Experts of a small language model: 96 squared ReLU neurons an expert, 4802 steps.
Below are experts of layer 5 (counted from 0) of a mixture-of-experts language model. Rows are named router (the router's row for the expert) and show model dimensions 0-255. Each number is 128 + 24 x the weight over its row's rms, rounded and kept within 0 to 255. Numbers have three digits each.
After each expert's rows: a language model's description of what the expert responds to; "comes before" lists some tokens at least twice as common just after its tokens as in all text. This comes from a sample of Wikipedia text that the model never trained on. Tokens count by the router's weight.

# expert 15
router:101087125107114139165149131125105107151122118120132102117168111155152191127140114117104147184104135111123121095130105125099076135100154143117143145153119111061124127138123136095136134167142144160158103110141070150122117112111190096161102106136187119097100160126117144126139109178077083104131143090105158122123161120130130138158213137157145126130114162131128123094124140128123124130140114098164152127136108097136099139123127163122118115111155110138162109156156115123103142113101102116104149127141080171136070155099153105144110169135143135108129118121125143154099155161146140118125142099132105114127138171108110101153135148117130135136117157103126113115181140124069113110107150156135143120168136122149089105142106132142101137123123128099133150129095137097188130125153112
Sentence-opening prepositions
comes before: "the ", "was ", "a ", "is ", "201", "200"

# expert 39
router:116136111106135130151121113121154115144133108092126177121087172152168121114163132105106091160107147114162123078138140097120117111120141148082116157102138142111106118125151090157121087164159160148132140108130171133104118116126115126091108080088138197171109107164104131138084120094146160114116157145161127113143135117119117104122127131133100147161132133138135106125156114110135149106109112185103124117145135159146133096151125103101138125178111141091131120118136074117118123152086141119089121148168120123134126081174124116129104115132118091134109129144125161141149146102102155115106172067128132134136137143092162131161169065120105112116144137154124164170138084137087111129099122147117155128123104129125156134143146098099173179134111139158123083162128150138137113121095149
Linking prepositions and conjunctions
comes before: "the ", "a ", "his ", "other ", "an ", "their "

# expert 45
router:139126095097126110172146134112115143139160111105134114166139133106077140154140168139081138133100089138105098108098109161102165131121153138163130124169134134132142128171110083139086101145127090150143112140118150126155126146100098134131157133097099117086139112187139139133065102121082114109170121134162138110106120123150139129135137135109109123096128149145131110093115141172120109156177156172100145102170134096083170159136121135142155119105107085148173132141121119150076148142140136146119144169109110152148123086159137118107138115132109101097133111105136121099158124116139091097127163146111131111094120165121174070121114123122138110138128104143116121114132104131170100080104130155116088155135123114151130159165094136151132158126150115100152131149117111156106098078107154
Symbols and name fragments
comes before: "\n", ", ", ". ", "-", "N ", "W"

# expert 25
router:128140099138100121157156098130116117145117134115119105137107126080090147117141137145140088130102143074118123081114135110108120144151104120110120132166155123141079144094145183125147174118124100121126104097146096161121198140170144139147116191134142123143143120132144171121134146156118118137124151149106118104134139137112112084152138141141099121101100073171117126077108141111125145149098089076089118102133112150120116128109116154126141140136148163133079115086107150135113172133159139133151085130151139132160148156137120085162157142095071126183163126120145136067099116133120117109107134138146128115090111127128133104103141154136117076134150126105139129084121116115118111150155100119131067149169153150094123155123150135148118145102124089090124157164134114139135124159133143
Media and organization nouns
comes before: "and ", "(", "in ", "of ", "for ", "was "

# expert 60
router:129108101134131149148146156108104130107098037137150146107108144123117111145124138111130123118158159139132086102073111109114106122142161102152113151142101159115181124147162184104152084132117097160117094162117082156134145150137083149165121124121109121104092115125145100109110163150115113109134162136116102079116128136156144131146132128100119120150162100100087203113101126120163094157130128139114116096099164100120151122128082132106174102131133114171126103136129138123116126127145143154128111131104183148158114174119158165154177087102125152114141137099149116088134076089128143138157119165121133103114133137143132117161110118135136126119100124076104092101136110113109128162180104071108100121102131108149147113153124113132117134108134124098133127130119126126120127132126118
Word endings in lists
comes before: ", ", "\n", ". ", ".", "\" ", "; "

# expert 27
router:131138168143092096107117106124153135167151156163093068094113089152151154094104128113168146179139132112110135120118137149101154122151109161114135109132185123106155098154154150129144114159129159114131150148143132156131113188145162115120169145151118120111100109121121131207136101104131098152111057130129160123153091109177129121136118139138073167065145108144114146164114102105136145141157135110117090122127140153142089121118131138138126151121154102136143115102170127121130130137130127120155123129158134134165133135100121147131165123127080142140115133102177093138085126107085126089120146112106143123189131153164142096150110101145109100124136142162153131127085097119131139119126124087157093118110103149157124121130118116097099127122142127137127137148128101151150119133086079
Foreign name endings
comes before: "(", "| ", "and ", "=", "was ", "is "

# expert 5
router:115161080178159090137118099152170137138096169163151139102134111126141160114141099143155162105118121112154114169121153175143099102121111122175132114138144159145118114106139122170130092119175139133122096102180116128135126116128141111147098155128121114129154140106164148109142102105127138120107131132127106152159115087100152138156128149135137137098113101143133078099108143149152136091127170123117157200116176171131131151109082102112117126114112085112134122140150108166109097097152135147120148080152107095151158160130119144141149098127099162136125134127134164120145086160133136097110159179148162161128145103146153159164147157113101091170113122140105103144129124118109153118107123096081135152128172095102132137144123139122134131119093173150118107115091140141138090153110151
Numeral digit pieces
comes before: "| ", "|", "(", "m ", "km", "km "

# expert 31
router:115131146114153147139135128112131144129104132136105104174083064130147105137136138116133111150126137168128112143190139167143104139124119119097152133132125129091138187145084137121130152131102113096123116096114109115112133106120141156090114087085086126164133164127129115099139118101082130137108099097122147083138153145105088142190161145086118106118156118107138177130120078149104122144111130155121078124139121174093130136129104110155114125144119113167137159125121116104140089101151104113137159140115110117139122103125135093157082134102149160128113108199103140120122152081174106133124122113155154146135153121146166128132170127122131127147083093147115108142127097123121138097167167116124141150131118114137134113115106089144157043152113135152117139146115147078109129130144099
Table numbers and stats
comes before: "| ", "; ", "|", ".", ":", "–"

# expert 38
router:133146135078138163156114157131140115152120158124109088153134129133138119121100127104111157132137130133137165137130089112128118148089129158102183135141126162128131102103106099102122126108144098117104108165124144120162159096121115174169109127096150126165122143113144122072195138112128124114139112093143132119128173124107120155120122123216160128126128147160130128099135120138123099117138134132126116153120134119115114120130158105115099069168151135149142101141146145141114180101114123152111170109127105132097129142135125094136136145142121085099123084143102165091117118152165149129166132112112159117151117088100144115138095137109127177139148095083149083151110118137086102148138107158107173100122167157178148108155136149084103116137129089136149145094132137054130129151128143
Clause connectors after numbers
comes before: "| ", "\n", "N ", "was ", "he ", "as "

# expert 62
router:133156164137146110121128107167124140122150137151136117139148149153130132100152171130177116120102149066135157113078171127153118115108105156136112122117165128161155128123128123118100149121147144086166152122157189130151153135077125168136117126143151116105102118125151140082154096127100136085089126088131098147112122157123110144133131142165173121142073157129152133117133147153119130139135108133123147120108084114132104100134143154121117196142101085168122146095100072139124122171194121131115122144145118113126087132117120161152144116116097109166158091143106167114099099137133172106170137127145122160128110127120116100138178152176122122152176159132136134118111142147119110128142085120151121112120153135109117142058123151139108145126088159162165111131122117125127141134126114
Noun modifiers
comes before: "and ", "of ", "in ", "for ", "is ", "was "

# expert 56
router:166131123137087131109114145132122132106116139157140128139152154102088147153099053124127154114118127108148178122173148146138137151101112112095158123126107131134083166119150138102119165099165131120158126078092086090136112133163117146175135121162127170133107150144110110137153147140098138111130109170112061147136096138158148139099138150127120115118151113127080130154144149158134141129133104061138160158092146113152131149113109116108131112142136158136135151146128182111114143148123120123131115146109123160145145143104083130141154171137145118143077160119137117143118150118051122145111137124118112118111109155133125121131124148088141131112086178158107109124144105119159117160147098155066112152138123140135114128144108082120152070099154162132094158121135142155124170098133129
Reporting verbs and relatives
comes before: "the ", "to ", "that ", "a ", "his ", "her "

# expert 19
router:159149109119123128145137119142096133163144099175142126138130099119132136119094149116101118129145088124162092153138078104139127109133111184152112148102105153120135122152128123133183120121129101140151188142122149128110129174127105081114149098117142184106119148115115134128189138112138166151084121162139142119141116135083114096096106125117097122107155167105141090155110159135108141152154122118132154106144100124190157113120124063114152122159109088123143126115103159147123108135097108101166101125130116138163113153130137130138121149111134131110136132118140129134163157114121149153121095112109088116131164131136164155171101114179138109127112122175090134116088082139111158107086143106156158121118139095099102105141157163129077122138092133107123138097143101125092155153107074
Line breaks and headings
comes before: "- ", "==", "The ", "= ", "===", "== "

# expert 12
router:108115128139119141124118080133106145089128088142095137114094118126092124135120141132115129148118162128094146097155118062141142115154091119145121090141112125108150100146170153122155135097132117120085133133119144177126155120148109115096143136114123141135157123094123078129138136161164123179134126118139147143116144129139134122137106138136074130176147090158102123146151089096087139108123172119174172133120116117114137112167160129121097154156111158139099095111121129109207150147121143125176140123169140136131157139183146141140082111089154118144136121126136137134123101091154100105145103131080152156125122126142131150079098101122124100123117116124184141118128125119145120141153118094151172100126145194093142135101157127082120122111106068112147117142169109155146118107147111
Final name fragments
comes before: ", ", ". ", "s ", "'", ") ", "-"

# expert 53
router:135121091158111140139134110101159163151115121139086149130107101145135113150150113156162139129120192164165151151161147107137165162161143129135088143094133151128119135107126133140094115151136134120076144147111163135150143111141157101146117183085137152114163134112122116076138119084127119172099150121175151147090166135099167144127093102134141122120144075117129100142146116120131110132142144126158178143123142099128125108181145074140152196167117108138122126123113105123145131134111160085108157106159112082144158163134114104125093125111141094157105147139140140137115108125147095127139118122151100137092138125131132134111118130121081083119134128133133127168127131115107094147101141095096173152137179147123147149097152087099103125096111134146127162143126118116087074126146152
Clause-ending punctuation
comes before: "\n\n", "and ", "The ", "s ", "In ", "but "

# expert 11
router:136141114152099168130122095141159110104161121112150138143118162078090142139095127143114111126120092123115103134116141125126171138126135178178096140122158125124125120145159160130106143125144129153130108095160115142147139170102119103135135119071121122091094100181146137128121126119111128122152162142150138151134169089169157074146104163115106117134125108112124119119161144147141131121168135125141118105136144118097144110155111139134131135152051103131104120112053137123110168184122117153136137150092174132137118126101147150153133189097119102154138188124130106139128056133143136120122115140116105156112112130099136101078162133165136128150139140138150147087144160134149142116133073124134101150132121155125106152082148123115104133107118115131063131124123143143106106104181133
Institution and concept nouns
comes before: ", ", ". ", ".", "\n", "\" ", "; "

# expert 13
router:108119147144076171095126161151131156145167093123110135093098143133082121098095144124095121150100105071111147101131132111115143135167136127133098147170075105169125105154148125108107141118101163115127128115166116153152148131117126131109090096139131129077130113162118104126120078185128103148112131123089131182136111148162142126106109135111100154133114144109108142180160138128098127167151148156134137170145136133139158123131135172119114087132129105095105117150118143114127127137156130174112109135112159143149156178095099192117161102155165122123168134160109145141127150165117153160135143158126124143126090109140106135079104183098124125113132147164088153132079157125155121126117116106173151099134103141115121151161108125127116106120129172114134096123141142138147105133104123
Locative and directional prepositions
comes before: "the ", "be ", "a ", "his ", "201", "200"

# expert 29
router:159103136115146103165120116152129129139134145141173165130148142124128147129112095148185113112088156082170182152104151150141136082100130169116087126104172137113106157117136160147086127141150129125152154113153160112106126105123161142156113110113177134114119150147155141116060096124113114126103122147120105138125135187120127092115169116129142111151112133112124117153129131161120113157086101158134131122075125137135089115151105092137133185136129126151166155103078145098116101106103141132121137112179128125129142144084127142092163140096121120117113155108126137106157080124139132090113111127159109192100142150149102121176157126142113113099138149114133151108158125145103105096150093132116090135148111090122115131048120146135114130135114169126106139122113132118131130156105126
Common nouns before prepositions
comes before: "of ", "in ", "was ", "to ", "and ", "is "

# expert 4
router:155116114110136141147113136130101153122132127088159155106134170123110158144178154128093109102137128150133120119152171112149166094084143158179130149103106134134125153121099131132082178144151101143157111082131100118112137108078142122126150100126134160108119118128094103095120135109118160117122155114148131157115123135108143079127181180085153116145100144133152123110167136123134153100106097136135159081129099139157103124133142144158147197130096162157122132125050131125124121149123114081103142087100157128086127141140120141119116108139134179142157160153111126146148096135140141112122119128158075183132139134122133122139140122123111129122176148137169144123168143162169119146126117141115160132174131112116118123063134175169127127135134120171113146093123141120103114129132117
Word-initial prefixes, acronym starts
comes before: "-", ", ", ". ", "'", ".", "T "

# expert 36
router:141116157065091197140128135116142171120146117117139159184093129116151122147119111130138115157159188111115101144151116140153105106100121110101141145151136099138139157126107092094134137144130146124134116102119130101125111132148128131127168082106107103133176150108110186110112164122094155129127139143110142092127127114124098191147160107146203079100150112143106148130064160117109094158115097153119102132156098155114127107116139109114154099140145154129186155112145131182119132115157148115101144123119118120088105150141141088145133143112121138106133114141106160156127133155137093114156117112167139139121127109129134114152162113127128132089102134130145147155099134110111138144134147136106118115125111118145128090154143133178156083129137117153143127087115130112120139132136040
Table entries and dashes
comes before: "| ", "|", "N", "—; ", "978", "National "

# expert 33
router:116111141110111160144085160154114148114116125120141107194148122112142140087143180114133145167145146151123118123093122073109101065080152122132142096122156097122168155121111133152148157078082125117127141150111124107111164135158140137134116108128097156100127126118158146078147126118102114154085136126131125111124116134104142140157156094153185151156167169139134155114135174126095133126123126153135117124144101137163162128129141093153114091153181126112127118151121107143141142090142109180118123148152140149119111139164125077110148116145119104103111108126107171108113130134130110161135117080131115114157156117100097090122118087137117140120109067127122135120126093121160126110083118141153109061094148105142152089146132122144124143106140119116184102125100110139118129176123116
Table and place words
comes before: "| ", "of ", "States ", "classification", "information", "Kingdom "

# expert 41
router:094139146137141122145141097098102079136119146162166122135150087184129134069142165124134134135124141156158134143117118121141147082097117105116133099144142164162091115112118117131143153125127127139115156130132102117139133082103130122161113171147111123144112149098127120116134122117150131127101114135154102144128147121115117155132119122138131132133170124106129109146108138138120114123104117123133120133140100110162103122097128109157133113047155126099078134187133092103157129102135143148110092135170126169113178159163110092112101144152130101071115091120122098085141128100086090132153135131084096129093146148119138101130121152113172185124153137188129181137111134128159114087188145105139164093157100129147126101136096123121088149154143146123166124113126089131160137091119131
First table cells
comes before: "| ", " ", "201", ". ", "200", "July "

# expert 57
router:128122112136127130150159118127127087132099126150135098120152165134122099153130136138120160155154142146121152135124111126145138121144101108173084134091104145141074147112133139110151150140190082114104148136116131113143105120136124088134170140179156108104095132110128162089148128121148112153155137132151150131112098102103182133100135111142164084158104116130163068096151146136148143117102101088157143171149149088102138173146115146097158176115114146135100096156142117172107118127164090116116109104151149113135120161081111099140132123188141139116113155123174128118142145151130104088167155128155127103073120162158132120107079107113152081121148130133105123162112113122114119102127126120078100156147137124091126140138098133131143133121186132142118121112100112127105087131146096
Sentence and paragraph breaks
comes before: "The ", "In ", "He ", "==", "It ", "== "

# expert 21
router:117111128105096094129140138086130088152108125172142138170132167131144179154140137071137152173174120132176163178127129133077132143126156098120129089074131110133157081129118139110107106127118143112121136114129108127114136099146102121153128147162135110128117137122116175132146145141152133151126181111158133113162101118146107107139122138152142171178142164131143117110138119132121110124116076121134192155079104114160114148150119121140134144112144122111117126132151097139168093138099146134130145120164099176122127117135127092149123177165115131070142117120150116113150131138105118098172122088116122068133155152085128134172126128120125137155103125122113134105138142086152152082139120172097151109147098089140142126113089109094149120135166139151154123112097092089109120125121123
Sentence-initial subjects
comes before: "was ", "is ", "the ", "of ", "has ", "information"

# expert 34
router:076095140127132094160114159128140122150125100102096173108137061122131096124180138155078165156089134118088159108074115141129097090107127097121165106132118120110188127145134123179179148149109134185132096118125091114128141138104101168131148136154166098161161132102115154148109145116116094091169143117108111109079146158138105121146126131114127107138148114100182155123134163111132112155142110096121127108130155107128089118089137152134140078074142151134081098121113128129128171110132085114143116156147113124153089178133111112111157093150111148118124125106120123109181113145148128091132103126112116113154152123120161109160136165156143153126120120116114134131103120114121115119131146117141103105128140096121118127144158114168153141131111133114155125141154100135130157143106154
Dates and month names
comes before: "201", "200", "202", "199", "198", "197"

# expert 47
router:119121139104148128145189131108124116130155091144128184165148079154156121145150168128101145149144127161148146155158122106113142110159165113127111130122134160159151136137125160084170167164160080109109137107135135127109125135101129176115119170145123114151145110113160151089121128071131127150110162158136142104102101115109109134144151118141145128131159103143140164133107144128152079165138165152135157121124128089128130124142177116148114113125140110142121160118134131108141125107101150114083130128161136163148150097161121110099094159094116108088106128124116159155171172120143095117191144096129135130138162126136144137099091125127105147127138154163125119106090088099106125082140130109119152088134128124151117129142122073151086142101107104102190143125130102096087119118160094
Table row line breaks
comes before: "| ", "- ", "|---|---|---|---|---|---|", "|---|---|---|", "|---|---|---|---|", "|---|---|---|---|---|"

# expert 0
router:146117126126152094113111119116129113108142143103118109096121138110118177131104117158128127160104077130134135102093116085116171119125162124126104122133104130117144145142164138142097087128158095121141141117128129139181129140111161120089153139128152155129117086139155086159154116150118124136135082102172153091099129147179112096134116136133059137156133119060153150119099137109156157124161132170090150092149126112118145115127137121114105143143123103153098160106151130097100161160058160116131132154142131115148094122145154118060128123128144091135163118111165086126152149116112135108069129144087139163125108125124131101144079105121180171148102085097132090117132138114131115108130117128119115158094117138130093143109117093103105166107156135106137148151134140149130145123159111
Foreign name word-pieces
comes before: ", ", ". ", "'", "-", "\" ", "us "

# expert 35
router:133101154123093152146115136086103089141115090082122152175163116150112126126112142113117125105120136162120084101082129141109131155125150102098175146123115138148092145137140102114101154091080162132098130069118117121132142096111136122129142153134115121179101116131165141089143152099132116163135153119129119116120136103148129156131133136106133147122179096126115181119158157128147104094119098151110092110174114112125160072108150121140140102142171091109135140160134117112122159139145127171132118157134165136142130113158142118153092170147131125098118118088107089083127103125159101173153103124105104168147119147076124095121118128139160180117127115136118141113154130139153150141147135139156120120129101154116134076132097123160128131146127119086093142079155082091108115107168158
Infobox field names
comes before: ": ", "\n", ", ", "by", ". ", "/ "

# expert 2
router:107155107079173123133133135142107154107109124098120189117145106121161096155168107127123110100184087122094098142182109174108142151151152119098125108089139107139116115109124125128120103134124135129113140128157140138125147131114137102142143145079127123116149160118128104117138157109121158128101162164136133125095139117125100121116080112083159131074132132104097147107105112128115104099125098133109096134129149146186093148140120086126123089133172101106173102141151150144125112094099136109124145118135129132092145127137129071121114158105166113124109142145122116097160139074125143135113129135142107127170147137101098084119157101153140188084162130136113119153156148151117146129093167149116122130144141123153112113119182185132136129143105061150092115134130154126111169161143129
Passive-verb participles
comes before: "by ", "to ", "in ", "as ", "of ", "on "

# expert 32
router:147106107108127135111104148114125154146099111142114134164095122105091106102135180159112142099137157153080103128147122078134168100132118121101100116128122145143175106123159103128127116131098159130103126126134156164116110172158128095080111162121050167127145101109158129178122122104127141195130108095133092163113145135132078114125099129126096143126169142093145095145141093120091144108136144143105129122134095105137124136126100128079109110166114127147119133117109142136101128107108134145117077154162146132129141167129132142106145082101144121125147122080134146138139143113140117148119151133125147095083155140149128122135158161123140102112124102095111117159133093092103144115090123153124106109111143151179137107167126153120130111124171100122070119107182112143171110122118078
Hyphens and joiners
comes before: "s ", "t ", "based ", "year ", "up ", "2"

# expert 28
router:129119159133108134157129113163104125106116165113088067107137166105140160114100136157126125166134088148106117107143119120065181071131141118163143079169103098099165114135143101123099102131142115134089148175100136154168124133120138069123137156136117135122129122103129136174145096132154118168132106113175128130126086147133097123104149161128098172158153098139103129160121105120161136137165117138106138130153162112115128115136143131105153109123142085140129124138131148125116135147096129127176120128113108147147158149110123144105149109156141133103145105150165110110106179164134103103122124162087129151143157131126142107117110104115170165132153091104164131120135119104193149119132092127148127091132122094141111135098148106098168136117170114096125144091114146178140156101114106
Foreign name syllables
comes before: ", ", "\n", "us ", "'", "i ", "a"

# expert 1
router:165184117114134145123118139103089167107133138099125142110107144107140114094146160140106146136230088113090088130103137125136137125086164106123128124131133130144153127152147146118155161163127109162108138078110111122092160146143097126139153118154123146154148131086144164125146142148159157125097129117102095103112134097114133112104115129145171112151103140128107125106136169079173115097167120127110071134118143127129133120061135168123112097138155149134148142143137132120118119113119085165157112095134150123132122140131148131190125116067121115152113137125125126144115129142140148131149117151093112092130103108119121112147133139104140153117117151126133115091147157123128150145161120143141126134100086108143138101122184194171177106156116139115099133116143102152163134176113087
Country names and codes
comes before: ", ", ") ", ".", ")", "–", ","

# expert 55
router:058117067160147130147118131135092095135101145117124119109124122129117093144148141146145130105157122135133123130111088118112089129126152125137111151131115174104084128053099123145135154110154103162103125152106092124117112135142113119134118138109144112132108139119155172132155139117178135092126115163146125104171125132095124169105133143120156086133108184131110082108124137110108123156105154122124073130130123111103152190167124101123153143106100126146147134133134101181128123151111112113125161145073136125126107118120136117161140144161124140168093102128136177070156141105125117104130130143171124088102082121118135147099130151124150109133105116112119100161132133108133124150131165141124161096137165114158105143127153096120146126159144163092170129096113182091133163164159102
Section heading words
comes before: "==", "===", "====", "career", "–", "life"

# expert 16
router:156125132137112191123159170099119134138103147142109122159121111112173160178147147116104155166195117148105090122137146127163128142095138119089132100164127094083113081157142163078155160118118128166107138119091078159124117136100139112175131130140123133143128125096108148158143155149120093203138134090125174120119176146092114130127157108144147164143182121123124153118146103102118114143120117099141126127090153097119130130132136147102115105081138110135163087122132126139145074095086148140137173162133144145154092123145150124111084162114112177157142144115111137135106130164139094124128129118125142106158099125135141138117125116139104162123121080119140078127149132117143127147160116130162139155127125165168115127140168097121127110102134104114111129121149141152116143147151132
Final word-piece endings
comes before: ", ", ". ", ".", "\n", "'", ") "

# expert 3
router:108119068124145096117114089117183120148113145131105174125128114141143162152122092103146119086095126177077104134146138121131109143148146123100160127103142164134129091103104153098107110141136140162154116161098118143178102174134123129122129149122106115143086126073134155128088147087143081136128154161106121125085076155138118086146132103073158118152127097140149163134119133127128136153134132140159149123132098098119137128144162121105118183121161129134080145073132105103094120119106162161119138115139142112138110108112100161114133144154132130189082096099107128137126088131138136118140123140178141148152103116099134102157098107132136110126151163139096130123119134144130151084139119112108101178119185115124138094094127115149094115122112154101119118125135130086112139113098136
Plural noun endings
comes before: "of ", "and ", "in ", "were ", "are ", "to "

# expert 6
router:115127102122140132134157150144125068132136153101102095138189099139127110109141112128136147115121099112097129102098122054116102141084102120121156151121149163144146167128130135099131122114120101149155131140171122119164173096140167153110129098119159123131106109131180130104164104128077116124144110084114127090102152137152130139145137108120160120200111149100135117096127168152108111135144144133137069108123117083137124146084125154150098143150102149149083142108144085117117149101133151138101118129135136148139067089120127148113109128158138127098159112148115130106136085134169140159053140135129131121106102118125110139154140129100137114118101121133127070131138144101089083114124136128086143155120166143131153112118085124113129141122151120153131103130147157081150163147152148
Units after numbers
comes before: "(", "|", "201", "of ", "202", "200"

# expert 18
router:157137108163124098123082104126140148094149120141151154126070143069081123171144093129109102128147148098124124130109141145127132145132141121127108151120157094107124129164112131151145128131129136137120105088114146139132103167161082130131140101148126135127143124123105127159134105169128154119143119185098099182111128143088150136117160108112109122111115108169065143144171114106150135071136111066129148174123160127146125116072144104094154145160128140107159143109122162134102122117132128113150124113107136096162137136137148170141171088081113119145148162096135153163135125122110137138122141144140108109118089126140133143113119150133126088085136152154124154113169116149126131196114120118140121160090136132089119152145155149158146148141123096119072143151150183178137136120104113
Table cell separators
comes before: " ", "1", "$", "3", "2", "1 "

# expert 40
router:127163147109166083147101095136156132173119101172112139171112061161144172126129129152147112158153154094136152154070140123123123123147124134097095136126140166137125107150151179136172139131166158138069120111173137130122132125181182111133128151154176149120138128100135140138157137160131117175132117082111130147123161112110092113143120107186152156136094124104152141092104125124128141145127145135118145145084125094129113088173141120152121143122124138089128126112138104136125099095103159134110128128166128103143113088112128094095134139128116137145121128086118139146133109112138142137099122122107134116139100125115105132124131109167149161120116134101118102137082127102059126139115141114153125116090127122120119106112178100125127133107093110102163157169179125129165118180095144
Word-final noun suffixes
comes before: "and ", "of ", "is ", "(", "in ", "to "

# expert 8
router:135131134161134143143102172101162123141122131134103193117118138129141128176134170149114109075164161165160120147124177176162110131132153115128130104152097156103128133126126164133102112142152145126114138124125178134094114128126118129089168129090136141128144121141108126169083146104160143142164167144158121138121075138102116149135115156093150121147112101087136116133076110120126167162132124173115137099156157180094164160172116143145197171145096126116128102144147130122107088175126145145134145106098136123123159096137110092144101109128179137157123130109100114138157126126142135141138090111158144122171129125111128131136149101126111115136121087115138124132119132119127157144127127120108112169123096099136090112090178083143165084135136140106165139111122126161106120118136164
Mid-word fragments
comes before: ", ", ". ", "-", "ed ", "ed", "ing"

# expert 48
router:125129102122149133120096127118151130130142084124114137152064118113090127117135136166132143136165159143108121131154142119107077088131117120150125122152135157115133064149111117125147134111105127153086111123105165148131098141145082153126091160109108156126160162091121160120117150155142156128124138141122141150165185127111090174164124108142119101107155131122118123157122109130133181133137121088102144151145122144140164143108115129112147084156111139128135053137102153168110107106121107122152144122125115124143183147106161124154112114092136174173077138151097172133142132132137133136153135145129124103084123131105121165110124129160130066155094110103125144155127106167107179140136149139108099128093132126127137110135148145121173059154108128166117144124130158073132108153148133
Headings and header pipes
comes before: "\n", "\n\n", "See ", " ", "History", "Early "

# expert 22
router:108153136129090143121105056135128164083134161111137109126119148122120111086142137152135169098108149132134117135111135144151141114124112136125094113142127141131132134150157137158165124141129111140136080116143125135130132094118129114108084121112078118135124129111147127154170094137164175169105112124171125127125125103128145134133124182142088129096143106146143101137172110119150181111154110096124106149106159154113111116131168120100092148129137150150108135147140117139123168125130150168175096093122157094141165109130165134091160124100120083115139104136177119100140119128124108128127127165122137161169108123157160185136134111127126158172116137116122128149159186156085113106163113085143135114131111180124127150071105113072122131142157157112146162110131154128119081166109088
Digits in numbers
comes before: "–", ".", ",", ") ", ", ", "°"